{
  "n_experts": 64,
  "routed_scale": 1.41,
  "balance_loss": 0.00212,
  "balance_bias": false,
  "n_head": 8,
  "head_dim": 32,
  "rope_base": 10000.0,
  "rope_fraction": 1.0,
  "parallel_block": false,
  "init_std_down": 0.00364,
  "beta1": 0.95,
  "weight_decay": 0.072,
  "lr_head": 0.00534,
  "decay_fraction": 0.757,
  "steps": 4863
}
Below are experts of layer 10 (counted from 0) of a mixture-of-experts language model. Rows are named router (the router's row for the expert), down (a neuron's output weights, with its number) and show model dimensions 0-255. Each number is 128 + 24 x the weight over its row's rms, rounded and kept within 0 to 255. Numbers have three digits each.
After each expert's rows: a language model's description of what the expert responds to. This comes from a sample of Wikipedia text that the model never trained on.

# expert 61
router:136086113105105132131135134135152129179134128132115125124139174091147112127120137117132108140097125117143131133147128084164111132114154087147127117148130133114125147161117171121067135123141140132140142123141131158170126152092064112140153139158154151135134098097148128103148159146127135119103145151132102136143136129095120135132110105125139138152088150134079080103094123158102144109137124108089136126156112147123140121163094128124146104139169136101169092122156132156122113134134116124125158062177153058098116139104111169143073124125110158159081129110131132105161155137120148139162125164208097098120099141158129120149127089164139166120124131111112106123111105144133166118140124120116116121139092086114149131104131105189084105166141123102155135093147120076152108154094120
down0:117137114138083085122107178151155132181153088141142141134148134127139125148127150098159120136137091106101147131101100130123084170166126128118114116129166151119101127147132135119166177143122106130121128107142116144104122122114088150138124116089136155147144136159131166163106122133117128126123145104136143124145128146125160151164126163135155117111137140136146161121097158135051141197102133138115119114130137089151130147119132168120131150100156176114126157096183104125128099118122146113171111095102099141119051129094102140142171179109136114128142127152145136138110135121118122095104152123108115096129114132096129118086134128107164104118125106129160142171129153151164134147121184138132103106101106105126194155126157120134095133075123073163118092105121143155098149159120117
down1:100089084129140149140105133148174116165080130126097161136108100148116160127078116112142154127134155130134082154141171135111129120093167111124140152077123136103138194143101140190136155133129099145092104113101137120132094135106115128159133137148149126138154119125133179111128120155157127123116155149181112075125116131081077149111120119126106139120087143108152152129102121169128116126172148126102137140125174104160131098097126110150118096123149126135102142125167135135086160112137121112143130108089134159067124097133117165135141165133111090149141109138133119116123173136116130133133119124109146109132130139153155116163158108121143105168092096121150094138064142173131166165139117109101105158110139082143145116108116080108153113144113119171122122132108101124107109102147116
down2:162126177160096078117106094132118131083088129143166092179091145162184124117151097132134155113127178166113140131168125106132111144147122149131146097132151133115148115175123114146078115122109134137128148132117142086129147120104102157137114120130116155120113115144131086164104128137116134111145127183181114132104153135136116145082152143128089125100136134146116141130117117126138089136099154108131126171127154114121165139112173141112170188096138130103167096137103131109158187131118095166130114155110171110103135138107131128129140134093160124098083109132129150154132174088132133080137139126117132147116149090146102132107108097128100094145160129122139128191160123098154157099079131137128129136164141099166119128161153142115145089139103133155129123136149107147112130129159147
Word-start pieces fe/ex/be. Opening pieces of words such as fe, ex, be, we, g, often after an article: feeding, feet, experiences, exist, Weight.

# expert 23
router:121119095136084118137124075140184142157106143120112145133121124101170110144133137134132115116118131073154163125148090118141161128134160095081099123162131130111170128119133108142114085149128142148123125154158132135087131107133134144096136125163133174149171129110144159114159153133134134129146139151148088124149142136105103107119137064187117120135126121115074133127097123159150151133166145104129134106119140144142141162159090114157111113129139120075196094134140127143184165159121105152103164087139154094148106117112157143094124136123125142125066141126086121121176156126088124181141174140146110097134108091156110099114145121141139153136106123084151104103100104142127151111132150127101140118133109099060124107105114126160119104159110159131138150124130131138139121107148152
down0:128157178048126140098107165104124097129096162168148141164131155127126142090138126107138143134115122156151115144108145121112099135124103155131122104162120146164130114100154096143110161095093101128103119112140150100114131107150089129173107148121129118128137142129077110113107144136143125169083137174127079135158117167147133114123122122098160143116132138169121121107085136201117094125109114124089150116145106132125128114137172107129163121131154164149082104138125120136147122108166132101157127117153135168084154077163132130126148120120153178116131143166145135145145176109170136124106145160143118148116095131116077129081155134161173146095127127131141125151146170113115137118094098095110091174131101142120149130145124109112165110096106140097149084151121142141141131139136143
down1:087144155083126139154156126148131110140133098120151158136115133136135123134135088116147098086113101118097113093145156150114165140090128135133170146118096113120090116139087111146131096132140129093120156140142102106127143102139167119137119105153101116077108152173169150089116089114133093144094168131122077141104146140124156179132127150106126088140131137117174146073104093072131129111136127148123120136119113108156128100066144100127122131129118153165114105101103119145119119134133143151084116147127116111113128112123108116149100097131128115174143097190176113109149105110105116110140128131131124162135190123128144123153132148138136086110140155147134124099100104181109121144148092098171121074091144066102109127149152164107112125100122162093099152148114128125122131149159130
down2:137129135131165172119149091123109077137130139112164137122117112141138168144123178129120164117129089127122149138134125117156131148137108121112107138106134150119131109151095165104148072103124160130139120105103139132094122138161104103094082189114126136156150146121163152116146147153105091126137128138178073119096095104135117119121068106150152141198117110112119104122149103121157133127070150083100118112104122165081112127113105126122139110140124147135134125136168104176154149128164149102141112107162127144156135115085156132154133126137138136127078098112067155143146106131134157137073130116110148129170122087137124127122109151147125098113140125119113139139096099138159145145139104152146138156139149097109104096173137157111105148117126122084176177136091140129133099128175142
Syllable-like name starts. Consonant-plus-a or o syllables opening names and rare words after a space, such as Hawaiian, Pakistan, Palacios, Novi, hapax.

# expert 53
router:104111090081104148103117108114130150129153106143133106140149120122125067164158112125146119151097091105135149134153097088158158134152177129092119133136120126133166133089099139168124103119135127092124086139111158140132136107147102126162169105136140123112142123129133143145128163130123117096103154153141123135143115121125104139176110133123070121166127136171108141158117135170170133057152150114086124109102087114155106112141102158155149117142149083126143170112107143124152081129142117126102151112111134135084127085120167109117136155129165119155126116101151149068130161082115153164157155165137120084164116133168116138179126112122139142111111147110119140113103101140149138155110105167107100111135141128123141132137146133117126097119121152096112155136148076131105192126093165
down0:108154102125157082112092144110114104179105153097110137169104133174122108099082123130165133103133106133128138117085141056140148124140134159111145135112133120094051104151145124187125158092153096101146126153121105096117124157150068180115123158179145115108145089097122087126120130107077138122141150149133129092151176099177140146149132147154146104134114120123135108111091131151093095118128100133153127148103127111098120138129149141148124134136137137141133102133153088152112122113149146099134123139128133117129114079112126129126155104083188107137136121105140137094153150082135141136091143147112135112130119127110110154118160135092134130120127115153153159126104119132154119123105131124087126147141166169153126148112116163173154142151139167133115090123130132173122134084098157
down1:127125163071125145169121130129111114155088139103103116110087110144109110191085113101144139110111136101113124152146145103117129132128106073183098111157118139153142142119105139138153147095113149107096124156143111128173143190127125105116140118148117094176142118128129136099142101102178119162079128112111153151122138136165140167141153159124158137132139099132114117157100122119173097148152123156121172192111141131106183143141154136162077106108103114174139100123131116117142123144113115117132114117154108116160117167107117074120135130118114134154107113148085122169122178131142092106105139113156170178159120129144112089187138121138106137135152117127143101094155113101122151151132129132112106145127118146145162123147083134128073143115106143138133128095106115103160136129121119
down2:134145136102177136116132126131110083137105075131101112165172132144129101135125092141143114118119133111136114074087148178125126115180146150138126116149070134099154150128165116106165125127098144126079137179111101121115123166162115103092092106138105118162136102144126146120119129119159147123095153127144142121121189112154103134111138116132120117128138131136089097152118118097138125141135140156127097140125136123088120127107087143097146131132143093143103108131127170099121143090121128155123107147137135120140127115084113109134159140103161162122149114111138131085124118136141147132106110116148128165143173169103132097120155138129156149090164141100078129156071114064112094164122119170108135129166127112119114122119143175084143104165085111138157122144106150146182185107149156
Mid-word consonant pieces. Mid-word pieces such as ph, br, on, or, all, id inside longer words and names, e.g. Caliphate, Library, Commonwealth, Almeida.

# expert 58
router:115107134119095154096104109155181174145111114135107139156143194106132121136122089106114078183124120078115166114185113107122133141124146108115097131151123108135130149120122119141109094138127123112142107164147145172141101126166095117135125109155153113148134120109129154116168149125115127131120111121118081142168104117111109132182118142182112150139139146159147095107085122166136133088136153110181122084097152143133115139156103140146064112135144130104145095118119127089159133134108101116121165115129129147142137096117169136101149099100137131152090086120100088109159143136117121140138119129184088118155121138136085136121114109159108151134101120074113124087096096167168150141115105145102158114136096086132110138121130131141114094161097158129124162110126100136104127126111153
down0:141140105098112106158148126152164130137122106086120085120141135099168149112137149128097174158143107101101133134167087168135161130103173115129111137135116145136137132154125102160108120120096156134132125142115149126119137139182085095135136144134118069159105181102126108130091082118161099115074151129145154093104152114116128136085088146128135129147150127138132124163136122125184120148141126183128106147138094136143087102148124153117097138140171118099135147127096115167137134142133079080086140122104146147125085132112114091127129114141109071107123175116109104117107155145109163141145103130134121120125132138095132126123107127131153092096131129097148115114149107158112115115131111139088116145125119113140136160066149134136104120116117172139136071176099161104112157105160179
down1:175076115100103114164124121151136122138174161128136108114083175129097148107106144153137116149118159129127135100165152144122103146131120183131134171110153123169114104125157089136152111098124111132178136154096106141061106132086130114134112144132160070121128133131133165136122130138122122083180114133122129128129095133117174099130131109160121132112161092153126110111131158174170113091132116115199140129164147089127134069082161134117110127140121112152175142145102147179122126145158121110145142171126096118109142119165134166162121140149119120151163100123197158134126125158118143165113114151160114141133119175115149149100144099133142099137138113119120127101113090115136159116118119168101134151131143134174113152157162111141138126114146137126104133131153139136103143138126134
down2:117126146101168107092135143082135144118152163122122111129112138122132189131129134111121152140094140140113112150164142102109137130146140147111108140170135126123117130153131131104106150148100152106105109130149105139153149148113066120132103149123109109114165091103113135129102112136152114095132142125110172105086118154087100144114139148131120101174131136126107131159084118142133106177143066091116132114078119105143129131124170128153137097127099117119145126130119115142129120098172093101115113165096121117129141168163124128153147132143155142133154119110151102123142111123123170122122098154155089108092101147112119180100135158124189116100164120107090139098153089130177146107133112147133165138102100142113156161073137094147101169159073145158143169195113116110152124105156116
Capital initials of names. Single capital letters or short capital openings starting proper names, often surnames after a first name, such as Campbell, Clinton, Dallas.

# expert 15
router:140092109072134164128104120121166115134155153143093146123154177133150090145133117127132092170107097092155170129174123085164180158101140164130071105144114135101135142088109122150109112132125131106125104187138150157119138144140121140154130138141136149115132117136144125086121168128123139128128140102166111170145104133175104148132108138136089133140132150139116131125149092095117119133121194099139156127081124123131152114157098112095112154131169125120135131101137148130130135124176095152098152148119165107109133115094133143109118100093142131161134079107105127137161170127144133166137151144107091092167105130134095108125134131140140126130115136101094122103114092117136150089128110155118159095142155137116172099104123148187123122185104151102149139119149114112173164107110161
down0:095115112108097098147088114129074142128092137156108106109143164100136121135163105088165131156114138144143085137088169136130201095125080081160099128146122149146111128107135149158123109140106121144120159132096102118150156109131126140146162141123127133109131157119133127077110116156130106111112125113124153130165166093128130145133184130143131128086148132146084104127104125119102137146127159115108150146148106126123178141158123132098106176098169151130110144162134106111114090122141164134149108115105163156076136101131099172099132098127133070127134123149121153150151117150162120192139129123102132098121118158110129122128191114143119108114129170133158084116120127143133068134128087172117163096134136121105144158105099164141162117127134122112161109120120093125135149142153124
down1:134152145082068139100129136119072143122118125148152177171097097108117114132122106111135171095134140145137143084114157137132123147155133101123133126164078110124108107137100103107131137140148081121106095140146119129169128129120137136153114100145157098162153154132141125108125102119067143130144138118130132123112108139134113099100123129127155144143146169132139168124113055136167109167158077132133120117124143131128086156141141172126121148116115106095131135104175102140150124117122115143131084115121116155138129121141129148113079117102113063121161165160132126177150108121122153145134138111133103086132126133117101125127108111121103112075107103138158073140126126101101153214162182144119133108121108125101130112160095128110117123125125145121128071177156132125119087145107118
down2:117126099170151103111142106140135158134160106084101142131157109122079111113093091146134111161129145138100102136109120115141146123174145110133132099134121159069114080067146110123125143142157147131131149149161138143124128131142096117135107140170145109124144101144118154143065073169116115140122176142107094128123120087142105134130140100106129138126132154134117176106105126108135132199133124111121123122134084109128145127140106169153105103136142085159140122131131126139134086136136100109105143135179155116154149144091080177132150158130135160117110135108165190142117131152168146128110123118150143127163141107090099197146154091157098121147105140099139143114123098170112125113164147095121148126098108099112113124136134104173109126104136142092092146156110133097126158117108130
C and re pieces. Mid-word c pieces and word-initial re/co/pre prefixes, as in announced, council, Secretary, resident, reduced, capacity.

# expert 43
router:174091098100099163086104111135155159110119072177139146166116163139156112163149114110124129135109113131186147100150115139146166135127161102106135091131188134098156128123111134131099092174127117119152114137144142137110166140125098128130119121153148141142141135119122114121133154106108126093096143133128129129134118140113114137123083125166118149128120134120086113143118106178144115119162193117144131070127146142136103157131080154149136133137188080105165085103148124125144114151147133122103141121141145082135103141115138164158116165084113137094101111094099106129177137078124137131129145220125127126128126100108120131128119105120131135121088164113140149107133098182123137150118100119104124111166121127111149114135123169147115136142134191142112119133124121114155148109132156
down0:067122130123130142130145088147119083152125103100155152133169122136139126131124132176102127135186153111100138132141108128122105089117148123103106129137091118128121126170099118124090130125098121124142098150146139106160105178143128153109122093111156111111092135166105107182132123117135150155096108116171091123122104128138119137133129135140158107184119112133172167106084110172152111140166096107134145122146097125069118135127119175151152120096129077105080129090134127130112111117131132123107127126155120161101124161147117091171148150134130076149099088092161153124108133129137143138107103135131096123119137140104148100084120103111154114192120126105085107156143115110147155125092105120100161142113116094192127092110125127148120128175163116099096118154146114127111139138103137
down1:136134114129146107143072099137142107138138107112154096141129086161128136102122181140084157112159101116177109112141133124085129145148177114129115104125113143125089106134187118103073142152138169112104162170133134149106169143138103140110151118154133159101166105160141096151142114083090138144110172102157149163108110125092137132109115102152122195121148128109131124138186137155104079131115138130128146115124150061158110159117145109148113140151134116158158122108142091147100105126123107147147153151113098084106139151119111191123126133090134119109156167138126100140148098119124118104109142145151119140124117163170118136124100161136128148118118103157137120133136105143178115126164154127122121109110135141106100159136141087155127112155138169143126140114098156139105130090145176
down2:124115138136150128128086139129141124110122115148149198105109161150127104125113121144118122161097108116099139116101122113134119094077127079126129150107118146140149110147098136129153128130155117133134146132169130117117129158119126144133103136129101086141087119086133091153090140132094092168123123093124159127123158144116147075079133142111140124151131149140083138114117138076099087085140183098107169127166147164161143109147134059125160127125107172172090158133119093150130152105142167155128095107110126127146137108135106111060139170122155140088110111125131124154119112130108133180135131169161132119139148117170139117110117140133169133132126145133136118090131165168122103131113129105077180110134119130091160109154091078143095130149132101128101116125139110121106157148138115
Early syllables la/lo/ro. Opening or second syllables like la, lo, ro, de, con, pa, often right after a hyphen or article: lap, launched, captain, drama.

# expert 26
router:152123126103114121148129104144170139118156127197135137124131107114135077143164129128132140156135123122127176142128128119122124112111143104111106122148192121114127148144114128128093064116120102127145081163181144217128110141129118143169139093160165150135146102133137110084132151140137134094111152144112103138156094141144095114174124071116113147144115156151099140118123111145144135124155131087115117126116144178175138142129127141139117093127118090120151117115167169124131117148146131146126133088118121124063085095138152151122083114104124121136112113075113112159153139131101144137154144160137087089120131112107117080131120094143134119133111126119111106076129089152116123114122120117111130136156136113089172094115084144153114080131111122109145185108145139127135111116095094
down0:091132086129146088136121177113164100154123108125077109094156117107139136126112159125116129147112131132138154157123133120111132116169130154150102101107116153126139088105151112158115102151091127135117108137125063101092146119116104128147122149142060180167166153106104144145145124111160143127147110140148133098155116142138130129133120153125052111142150098145121149097136138103131144112173129132130111147114105100154142092118156148108135147150091135108166130148095092107199180139143109127114152063132142129108179119134085127155114143102128103157131112129136168140147118168140145087106099126102149129072134119143110092141137101117127110101101190138076121087088118120119132092145116138115100128141124111128186139119139126122121122140116140133120120098116077116122129128154133
down1:110121158117137131171139121156108089097104121152123130124072103143138120115148131128095171165133100117137119095130091161129138155127143084169185141144118149151116146144153120100153088137131152141123081131117141166089131101101131163126126151194100110122121123134109122120134144119167119173149139114143117102152156147187105150131137105166106122139111124127108126163138102148140120132110107112108153140113145107125114112118103160149072125097101158128151120115092163127149178107112143092168126139116121167149080141119098126157155167104132141129143116172084133147152127123127155141122117113106115102112098105107121092095121140159146136128124126124092131145074103143100131109152117092155177111127123105159147128113135150064131108093174146137144134150144074170186114153140108
down2:133143161111128158106119146128118119105118089156134135065123113133119134105097150133095131119170150145111136127114137166143089104106094169137121086123069063133108141091097128110124128135155119121136103137126122137122126182114121095121173116105092167139161097080127081141105127134123126136144109118124153179184116132123123094147152147129154118129159134147142105141141109179112129142115128117149140087114149123141078097118127107122146126106120091114136118090147126112148106109111122146106140129150121146103085127100089138106103164147133140092107116159115122107160120127105140110167166105109112145161123163093151109117103135101147130183133095085093113114161152149147155154131112141124098187163114209119144132117108118141110172100119124118136158087126122111117097159158107
For/to and word starts. Prepositions for, to, of, on and capitalized word-initial pieces in titles and words, as in Kisses For, foreign, seek, Including.

# expert 21
router:127099114128081152108113122123168155142143115123115120115172144097133147104133135094100096162115126099120141135146095100149152165141129137114152129134149101122179140120138146111135108165128150118160079119135161151121139157143137130149128132135158152169172121107168133121103142136131101114108113125142112162138115156098116157151116111132106134126111129151077116143072162156187144122141177094114153123106129117165163154146069131121112140133153130083167104130159156163137118141157112117107167078155119119115103132108139155128126130111132135163112123107095109078155121102117136183152157155158092104136122143157088113142087103147149119117091133112129085079087123128185144120109142164128110120144110141117168110082138131135109121127111147057151138103135096129133099109090151
down0:126151088127118110160119158146134201163100121099105142112127131121153120098120122132126142107141158153185159163124123106137121116114152110137127129110132126170073082095100147091109174129159152090153141099135140148148155137152138156134134141152141075126075091162167136131140138155100145115140131163118126114110089133116152147142109113116126126134122151116146124110139091152162074105162124124149119137085143141095110085090092093097141098140123098128145141086118160116154139139152129137115098123153062161096111106101146191138090102143128161104110170149135123121106151121158129113123123113116094156124142054122129099151083155165122135127140088135156126107145134130143133142124159141092138103085146131097136125099122151139109159126100110134113104116125121104160137111153136
down1:141127111120143082181162121128115144188116116096148136140153124155125137128130090152123112095125108143091188114099104110159156110121096132161160125063099095066161159145125140124091080094113142151124137112106098132161129127098123111114109087118146135046152150133112146106127092087117139122128126144128145127154118118148121152116139146142129133119125128111109140110116121202131116127098104103146128132134126124144105174121147126145121148165185175087172105146127124126140139110142129092131118140087136120141124124141168167160098107157132084112137130135117138130171166093148127110149133146097142105142103087123142117094133086106122129170093133157141145102096142146111144136145130110128117132112171115142111125109135115143049114128128132139142133130119177120079121132159121
down2:145104101112124150096193143113113121106107106151166092124103112133122139132147162148140116129113121124155130123159182163101113099154134149121142146124113150094113149147063131129158076112131111088110112127143131100117127143106102130106106106159142155103103095145099149121118126140151172156145101105089102157117148114113095091167140094125171117144114118120128103120141149156118122093126168124157084117117087168133102073133149147135139123114142122170108152122109153122189121144126099117170139142121104098117097140106132127099123100115146141115152070146142152108088110116131096123134131123121154136135127075171146114125111090080099132122120111153127152154117106122112164162075159112104139161166151078132103140105142132147113125076104084118113128143170123115143121158161107
Word-initial capital letters. Single capital or lowercase letters starting a word, mostly B and A, as in Blue, Blanca, Belarusian, often in names and music titles.

# expert 11
router:132110125092127170089075119121188145187160174138123155127138120077126115138128095126122111124119081119135151122142116137149168149122141115110089087154150123127116127135105146165063129135141140087164078134121143137132168154115095151134137112154141150167150125098143157138143151120143110146138122150145118182144105138110127167154097131140079134135115183130130082120118099158152139091176142102122127139127113152167127133155085172113105133122136099117135110098135159132120119165117124121140155114125140114108117121081131129111110145132167136125138100125132101139186130126122137168129176150141097099132113149133069076144121094146156138135108137087130090128103126134131119126118131145122148108162087140128123078090111124147117130169103121103125160123152097072124155102101134
down0:137116159134141086163125128121106090104129106087158152098105120112144109082119138131116103109137125134141148155139124129143172121079092114108149176106127128123132064165199145110120146127145163083135128148158125168126131156131147165102107146121094125113116129154133178126143094170129150116118150154149166121166125081124119097137104124109148195126135103121159134153103091093084101090139153121093116144114077131116163124124113102132145140126111079112146131123143181124136149133131124146133107110115081160113115168200134121119116139155151143106125121168168115112138123179109122132143130189154127113104169113130109132136133135105118077132069105125123135122137148126112151134151128119113095158133120142158167152127141125161125148131150094136128159128144138131163116145106138
down1:132125076122133126153113078133115145109114139069155157104158140094124126167099159097109130137126090100139149099106152106097115125110171121107138126161156164160147080130107093119142090141133129116089173127115145129174143112103142132153144149156146144127159103145173096129130123154133099125097170098124140149142158108156147119120131114094099129108121074169121105105150098092085132104105107121146146077090155132137075088104122105177163096124175103137127138154146115100116123169123155133139085114105115098151127101181114118126106115179102094153154164133122121129098126096139117122174144135120145162131119147134111143134144142109170140124142092132123128130124110119146097140104118176138119118125155136099130151142150089120139143148091138129093124173158152138101143141093117
down2:107127126087110141141162121132132096100176133137098101170152135184165120126154169120191107117125121097126174123148129122141111139161111139133095121169130162152128093100175104121130122131184104103158123093119159136138125123143135159145160137163130129109087146123124113100109101106081081129127144109102096120119077134113143118183124136094091114091103094133138138118135118155091134109141124118140129152128113108131136128132099142158147120142100126117148123118177125111137128139133133093107145137124112110144112150131164128103159132132132117130174156130147187170159075109164178161157141059171151146130106141089139146142145137137144095102125142124122116139166115122150118140138146119078186099125156118140091087151115121141179141147123120144114136122112137168136164116153117
Line breaks in lists. Line-break tokens ending rows of infobox lists, wiki tables and headings, such as after release dates, taxonomy fields or table rows.

# expert 59
router:149104128140143175099126102168158132167139141169113143128122129108093122135118130109123122214121126132123164094135125104121145129123143113110122131132150117086171128125127142134087083135146123101132078165121135164191148138128078111159129110148138137135135107121115166114166138100122133117097162157144099131124126154095102157134105110142133133129103145137124128154080140127123171099149168093130130134125144127154127139150073170145087108122167113101178110099122139122144083163194109127084139086141160105099110129139126136079112126133140133150144121093109110107144159113108133129124160138147115076107113114131130103148108102153143157102103151109118125087155083140164140127127129171133133098129108125057142132106147148146096112140102162099141099118176142127129120133115162
down0:100174123103141132146107108126142088150147107128133115137118162180158077133176109124134100057137128187134104129109132126093178116132138134109093113128161137135126133099139151137121116101156114125146147112122090143156106139111166148163057152129119125110079078146103105101125176101160131130114117134113120150146159160109090091140084175155110126124123112172114104084151134124095118157154130124136113111188128079152086152116109144097130108162134154099161151106121152140136151147103150102107111119116111124078116121142128169109086099158124127167154119128100125161118126154100088140135125140138140162110154122070122133117146136165116153126143143114097141142126160147115133086130121113110107111128140110104114153146138163139152139161124126172132154128152106142108123123138114
down1:132124130132120180124117116109142155086102122115145110147082121125159081132102181106142136129160126158152090152116175129127146108150136156134121130151167119160115113129122097158117123180122129102128125146131137099108117167118140123101126179148170125126131114152108104135126181144076142181127153102099174147163127137067115175131122148131109118143125162098143076142160139109138146119167121156172063117106118106108149187128113182119098163160112123151115125159136111123153090174123143134113125155120174161125138156141156114102143153131099104140126138124140107127159095109147101120155163135158149154145126154171140152133095133124129147124155094094161096140093138118101176127089147145123121124112125156087119117165145132141139107127114139115108117123143126095093130135101129
down2:156131137153129121157158138153077154061130140151152139122116113099124097099096135101149134114154160118099155138134108126126137103128053126107118153129168159133117127099161147131154113135132111129105152119086141129136147110104139128127169112088137135122115107132157109096080096125191128113073123138128158137139147148134104106158132151101124158105149093138139123126129071126111127162158144141129139151144164146134174075137137129116101116135121122090122121123112136102141098117100119119078161122105134137129161155120152138095111111124096085150110124138120133103172152110117133152156124090142119124133088101125148121183126110141128154119132146133085175175106170150106147108144147133089113125146118115122134088092178098161156117094121103123161176096131093119162161095157092
Compass and place words. Compass directions and place-name starts, such as North, south, West, New, United, in location descriptions like lies 5 km to the south.

# expert 16
router:132116108117120145125084090117133124127113132123126128131145124126127101135174107155130126146114149120172135108151125104127171139161183119125138070139131117139154137132125144189100110148152145114171122129156155141136111135126121192140150123189127149117125119139141103102135149127181104119124107156144134140107082112080102138127127106161103146120109132130113124139111114147137168113163140136123159143124116138138201163124090166179137088136153096084144097082179144105153119164144083109104141104130160081110091112086130167085093128123178115129082151140093091117128172128094139138143148147157115126129077120200120110131115132135140150132112123110127116153107142148124150150111084135129152121139122100085147111128110157138103112132118161149137117116148120125105162153138121
down0:119181099160136137138146129132118178098138142150123093119136130105125136144162168083113135071165100113153074100096110096109101099139175178154147137137110117091111116118142180169131114150166129148117128141142125134146138100139121123122127110108115083124160136131111122143107137100153152150116119134130120132152179128109129115116116137145152128121142139139108135125132122164106096138106154139138117123127109153134127104088136082136096127163124146172110165123112134126106148125115122141139143097084140136094098150114153132120173139112125155127124141126100162176099117139125186087101152116176182145143090140157116105150164110171177158137132115162138159115116160073118113083103134118144142138160143106103152135154140112101132136132084095081139129135108114114118196099088108
down1:128129124158155117115086099150118145169148138153145123142115104127165107126141127094113092146181072095113175097110197197112118132121139097099103133133160120113137109132134079106129135129164135116170135165112150098136126153139135111168099115098107091147152101142163146120100170133098133115082122103129105140130145099144155146105124145122089141123112116136132126119148168121101090131108135090142106117174121157120164205083120139144130149110155155159131129120092147155099165136137085128128142134119105106169089119170164107137123095139118116127129112145095129152132107127135111138107128096121114124149102161139071155092139149120121166093109118122085104144148112163116138123135101136125115145128122156153122105150093151133127164135153124101123159168083109118157109108139145
down2:136127148111141147126137108127159140143115110148142136089107121138111164139112154134126127145103142145157071119155090115084125155129121129144121141143106127148160136138096133115116159133114157110143116170123142106096146117142092178078120114129157128167117135119139152089101120121156117136112142123103141158111137155124158136093178098156174087135135129125055111177127099111133168115098097145097151146137136163120145132101101124114098133158083146152115141135128109172124180156180110130122082124126122137085118121149102151135144148131125116131104132120145163119147098094112136084152132125137152092125110154115129150139103083162143141137120144123147128179127102146144152134130139080151118178096140135114193138108098101120118085144120093128085182111057137162163148111111138
Foreign name syllables. Final syllables ending in a, such as na, ka, ta, ia, inside Japanese, Azerbaijani and other non-English names: Takenaka, Tachikawa, Shinano.

# expert 20
router:105122104111131150131106132162144120109137142101123166109142165114115116124150127093081127142126140118168122125141098137173176173165165130100156113180142111108153126124126133118129057140159119140146112110108156142111129191122123130219093125140120117139131090116139144103115148132135141128111161114140109172129108138077115194141122110165132129150119160150099131144101139149132150126157148124112139111159167134144136099129105188140098102159146106109145129080133146115179108152159142132105131064144128103124094100084136154095104120130163134148105127141142121127160147110123113127132132136124093083118135121182108143176087096142160137107118166109119109126113075128137152112128125158131137116115126144086171128096112154130134118130097130131127167087135107146120127109108128
down0:147099127169182167133131114180142168084167121130128125109109150111135142138118125116128162092140139131104128101128108097110083129130144171128170177130128138127126113174129107131137071140164137135125121143114129081145159124141134141119138118158132144088131107154144142141153124133158148136084139114153106149104131142122136138119110075122096132153080176124191117140112149152097112103157110137127120089130106154117098135134094120106103155145145165108137118107069111136122131160160117184172123148136107101115095134127108098141155155193127092149128131128085146119138143096176120107073143156096137145138070145174115096177116142138123152124105133111099132126104104169107107124128141120168094128111133138117139119112116141115088084100125112104126097100126142146146118146139107
down1:157116092117112141130136116098132125121122164073128122086163107156141123116103122142116154130174122096149084106155110130126105147140141177121107121122152084152123104105161111083114117096119153131181122141124097093102159126117127136116090121142101137097163127152162093140144124121166127117148096132101135141112138169109114125082084153147107100205125130124152160130130122155163137105119153096099116115191141142136091134112115149131155152133119136135135080125161114144113144128094162125134123132176095121151101158105140113095129124107164127184115177161153108102151131092116140121115122089120119168108103165171151107137137124143120097108109102144138162141138119154127116118095123117156115151127081105124132131148143115121111101181095115157163133096101117116101169182119104
down2:105121179129122119127119179122113115115118135134135073178119164152197118155108144117146101106114145173134153134145158171143142145158130090114154119144131121168165123148139108143136120122146127123103132141147111134178123135080123114113127132173138128157134155120116143115120147157098105133117117089158144109112136124110147098102142144105103170141112137118132173175110141158133111098177147149100122105101151148113122102164132110144123101104110150155161147123121155150107095139133134172133144156055140159128118137142133122158124128126157179114123158169149123129137122124097157099088111117108133095150146137163193094093135154127111124096150117125122150147151134131087130107114165105110146118133150130109083103143108157163123078157136174126200139127106122130130117090081121
Name-ending fragments. Final or middle pieces of proper names and species binomials, often in lists and tables, as in Claudio, Ferrari, Chandler, Gymnobela.

# expert 4
router:110083106129139147105124142128159155144131141107088109167131127114170107134157109108142111154122086110129140129121130132112128144176136090107115115156096087078142173099115153136126121122145141129149138145135125146125117156108081155176133060145152155136137124101134154102164151075145123092134132122164113121177097109136119126140108119172092106118098129134075122124108122174114161110128130117128097114114126127146130150125112098114137109163159141155121104069161124110159111151173097122152116139137145100069094142131186139120114111120146137179144104140153108113147173101136150116138167145140127134134114104122086087174118118150134147119072139118137120149086106125144145111083107151088165126130095142095117136125159132127107132110101133070123165101164111129107125113120153
down0:114126138122144101124127102129122144163127117161115138150116122148147132188127133127115146071157130098098106151108148130131137139139143177117142163149100112129118113112140131147110066110113121161135118104098146108110163102124089119130129138127100117103143126122103127146101153140129103148148146113102174094084123121102142144121096109150086147098114145149105153142173051092125128107202117121124062152097147143098128110158128154169144137138152146162124139113188105160100126100127133156133080103119139121147154127118146161170116111132121138090159124137122092110121167142122147126158130122114145102155115138135143134105075106141121151137185112178123152154144201150140131141096124123108140113085107135133139117166138139169177129134162157095139111114139114126159095133126145
down1:123121154132147124111151074121126160132080144117187151160106101133124107106148119157151114068179107180162106130174135155123115150092135160153097137141118143138147141115172148122154109158149092119126106075159113158125156168140125148123116122183122115100142150120129139116111118144127132109103156119139116171101116121111098067092144118142081135154154106139143105143111126130153098140180098126145113074080123123109130076099117186126140116134081116140098131142139132144113110128149127155137139112122119133075173151116140131105152137138164133105111145075105121141109124116091093114165129147132127123134135131128166101114149117105112133126142088131156132138121141079081163177129150172106131121127092096139102132150121143145136126081102123122132099146149095146133105132147138
down2:144146118108166147125161099146119117141137158085112154082163115083151131098106165131089151139154094131104145114133111163079150146104121134173118146127145102152153121169094120120114159089140114139115149129117106117149155102120136057136149109146090063110149135100136109136111127149145124128141124167126136121098146101149132127133122165084130086148122120167150134104097136112138137132163139126172148116128103135122102125107133182126099150097102132125162129127120146091120158171126114150119121092120156170115100132120104131131109139207129147090153116102157138075145120114135119131146138112150188148161127141101149145115159140127150105093145126138115147099148139134106097142162123101121153100130143148111107097097132124124137106132112163108102148113120206146134096126071165
Mid-word vowel-m syllables. Word-piece syllables like om, em, am, og inside words after st or th, as in stomach, items, families, commemoration.